Weights of a small mixture-of-experts language model, trained from scratch on English Wikipedia.
Size: width 256, vocabulary 10019.
Below are experts of layer 3 (counted from 0) of a mixture-of-experts language model. Rows are named router (the router's row for the expert) and show model dimensions 0-127. Each number is 50 + 15 x the weight over its row's rms, rounded and kept within 0 to 99.
After each expert's rows: a language model's description of what the expert responds to. This comes from a sample of Wikipedia text that the model never trained on.

# expert 66
router:52 66 49 50 48 42 62 29 54 58 72 71 54 52 44 72 24 49 57 64 42 23 52 43 34 54 62 14 28 56 59 65 59 60 39 50 46 78 56 57 53 43 61 55 39 53 55 70 57 33 45 47 37 27 32 82 45 47 63 40 62 45 33 84 38 58 66 75 48 72 18 43 35 52 50 47 54 54 64 53 78 64 32 72 54 44 36 37 33 63 66 54 38 71 46 75 79 51 62 62 52 21 40 56 49 43 72 50 49 61 45 65 57 29 50 59 49 32 48 60 42 25 29 40 73 64 40 57
Description: Lowercase word onsets. Lowercase first pieces of common words after articles or prepositions, such as par in paramilitary, m in moist, fe in feudal.

# expert 71
router:67 63 61 44 31 34 51 37 38 43 63 77 65 62 37 76 40 34 62 66 34 33 32 37 41 49 57 32 32 82 73 45 75 59 43 22 51 51 55 78 55 33 69 63 35 53 66 63 65 23 26 35 42 32 50 74 55 41 58 42 74 32 37 55 43 66 65 54 61 75 31 45 43 40 39 49 65 59 64 59 59 65 47 63 36 48 42 59 44 63 66 46 37 45 42 47 66 58 72 51 48 63 30 63 43 30 61 43 70 62 50 64 67 25 66 79 61 35 41 30 40 10 29 36 67 62 35 57
Description: Mixed: word middles, parentheses. Inner word pieces like -uk-, -asant, -ple, opening parentheses before country codes, and is after a heading title, including taxonomy infoboxes.

# expert 61
router:68 61 56 42 27 39 70 38 40 42 65 81 46 61 39 61 32 28 59 71 34 30 21 29 36 41 56 32 39 72 61 45 74 59 42 46 48 45 62 57 50 35 60 58 36 52 59 63 71 33 29 40 49 37 45 71 38 48 61 55 59 54 51 58 48 68 65 70 62 73 35 51 40 37 40 41 64 63 64 64 58 72 42 71 39 46 28 64 46 64 52 62 42 50 40 50 71 63 56 67 41 63 32 76 45 33 66 37 68 52 47 66 50 39 64 76 64 31 38 30 25 28 32 48 68 59 39 53
Description: Main clause verbs. Main verbs right after the subject, such as was, had, came, took, began, decided, and come in idioms like to come.

# expert 30
router:59 58 51 34 39 48 68 47 57 38 63 64 48 57 39 77 40 33 61 69 42 20 25 16 46 40 55 46 28 71 57 52 74 75 43 48 50 53 52 74 79 31 66 60 44 55 53 78 54 16 45 38 38 35 54 86 31 38 58 54 64 19 45 59 38 81 61 76 63 64 35 44 34 49 39 50 61 72 47 61 54 64 43 58 39 54 52 70 48 53 71 31 52 48 36 55 47 87 64 55 25 32 40 63 37 32 51 38 75 52 42 69 56 47 30 72 60 32 34 29 43 23 21 58 51 59 44 84
Description: Table cell pipes. Pipe separators between cells inside table rows, as in election results, chart positions and succession boxes, plus a few verb endings.

# expert 13
router:58 53 62 45 28 37 72 32 49 40 55 83 59 59 39 67 17 39 52 68 29 25 35 39 34 54 66 30 27 76 53 59 79 49 55 43 40 52 77 71 53 26 61 61 56 57 60 61 58 36 39 36 63 39 37 68 53 46 63 59 61 50 43 62 32 56 75 60 60 66 34 48 45 28 37 38 61 55 47 68 69 70 44 62 35 56 34 58 32 57 64 65 45 58 46 40 76 55 65 68 41 40 37 71 42 39 55 43 50 55 40 66 54 35 76 88 54 43 40 41 36 22 30 42 62 69 43 38
Description: Locative prepositions, particles. Prepositions and verb particles after verbs like located, born, released, such as on, in, at, up, off, down.

# expert 40
router:65 60 57 29 38 34 67 47 53 37 63 78 52 58 34 70 32 21 54 68 34 23 24 22 35 53 50 27 25 69 51 47 72 58 39 36 39 40 56 55 53 24 66 65 44 62 70 62 62 27 31 39 54 29 42 76 58 45 56 49 64 43 36 60 35 64 61 64 64 74 39 44 46 34 38 35 61 64 60 64 68 75 37 62 45 45 36 64 50 67 51 55 49 51 44 46 62 62 61 65 40 48 38 66 37 27 64 41 66 52 50 76 56 37 59 69 62 31 36 29 26 21 23 45 68 58 37 67
Description: Commas and table pipes. Commas and pipe separators after numbers in tables and dates, plus past-tense verbs after a subject, such as voted, won, came.

# expert 46
router:57 62 70 29 24 48 69 34 60 26 71 76 57 71 28 70 39 52 61 71 35 22 47 50 35 29 53 15 37 65 63 48 61 70 55 37 46 46 51 63 42 36 58 52 45 54 56 62 47 29 43 42 39 24 36 68 41 44 54 46 69 53 46 59 39 66 74 57 63 72 35 53 44 49 20 49 45 70 73 61 58 65 29 63 16 41 47 64 47 56 63 39 51 38 31 54 81 48 52 62 39 62 25 57 43 47 68 27 57 54 44 68 61 44 55 61 57 40 36 37 34 26 42 46 52 64 38 68
Description: Digits five to nine. Digits 5 through 9 inside years, dates, scores and table figures, plus number words such as six, seven, twelve.

# expert 6
router:60 52 53 18 32 54 60 43 66 33 67 76 44 59 31 52 46 36 55 60 20 41 44 34 30 40 51 11 27 62 64 43 57 58 44 28 43 80 66 42 53 44 60 51 43 60 53 68 71 31 39 37 51 48 50 96 48 61 37 56 71 61 41 66 36 47 74 69 44 91 24 37 52 49 45 52 47 56 55 66 72 59 33 51 55 79 43 59 48 50 52 51 54 50 32 42 60 64 64 55 36 56 38 69 39 46 77 25 61 50 44 64 76 51 51 66 44 36 43 34 38 26 39 40 70 43 41 77
Description: Transitive verb stems. Verb stems or forms after was, to, been, usually cut before a suffix: recogn(ize), implement(ation), transl(iteration), don(ated), offer.

# expert 72
router:65 53 74 29 47 51 55 23 48 36 55 59 47 45 34 84 26 21 58 65 54 31 19 28 27 47 62 22 29 76 64 67 62 60 50 43 44 56 71 56 65 30 62 58 51 73 63 65 59 45 37 40 47 27 39 59 45 51 59 51 55 25 39 56 36 60 63 74 57 82 35 41 41 52 40 43 73 62 69 61 51 83 45 64 31 49 26 56 57 57 50 50 34 60 24 49 69 50 71 56 60 68 33 64 18 44 57 48 68 63 47 74 78 23 78 58 68 46 34 46 34 38 45 41 66 69 43 63
Description: Census-style commas. Commas in census demographics sentences after phrases like housing units, individuals, poverty line, and other clause-ending commas.

# expert 27
router:57 51 55 30 39 38 67 38 54 44 60 60 34 60 44 69 31 18 50 61 41 25 48 40 40 48 65 23 30 72 53 56 54 63 57 33 43 62 74 52 70 35 59 68 50 80 64 70 49 50 37 43 36 30 34 57 49 41 65 45 65 26 33 56 41 67 72 69 75 59 38 51 38 43 43 41 74 57 74 55 50 67 38 77 43 38 17 66 46 59 60 36 39 46 45 51 80 53 64 62 54 40 42 59 24 51 64 38 74 64 34 71 60 38 70 68 79 56 19 46 43 41 50 49 71 74 34 46
Description: Commas and periods. Commas and full stops ending clauses or sentences, plus decimal points and initials in numbers and names, e.g. 62.13%, Craig L.

# expert 2
router:62 69 80 43 29 38 59 38 42 30 77 74 62 65 30 68 40 21 57 68 36 31 26 45 43 40 67 35 40 89 60 57 65 55 42 35 43 34 59 62 52 35 66 66 42 52 61 70 51 38 27 33 49 26 39 68 36 61 50 46 53 44 38 68 37 62 61 58 67 80 18 46 35 29 28 33 59 65 58 57 57 72 25 81 37 52 32 57 44 75 59 37 48 39 38 42 60 58 68 60 47 52 27 66 41 46 67 44 62 57 47 65 58 39 53 57 69 36 41 41 33 43 36 41 55 67 43 74
Description: Digits inside years. Single digits, mostly 9, 2 or 3, as the second or third digit of four-digit years, such as 19|9|7, 1|9|35, 20|3|0.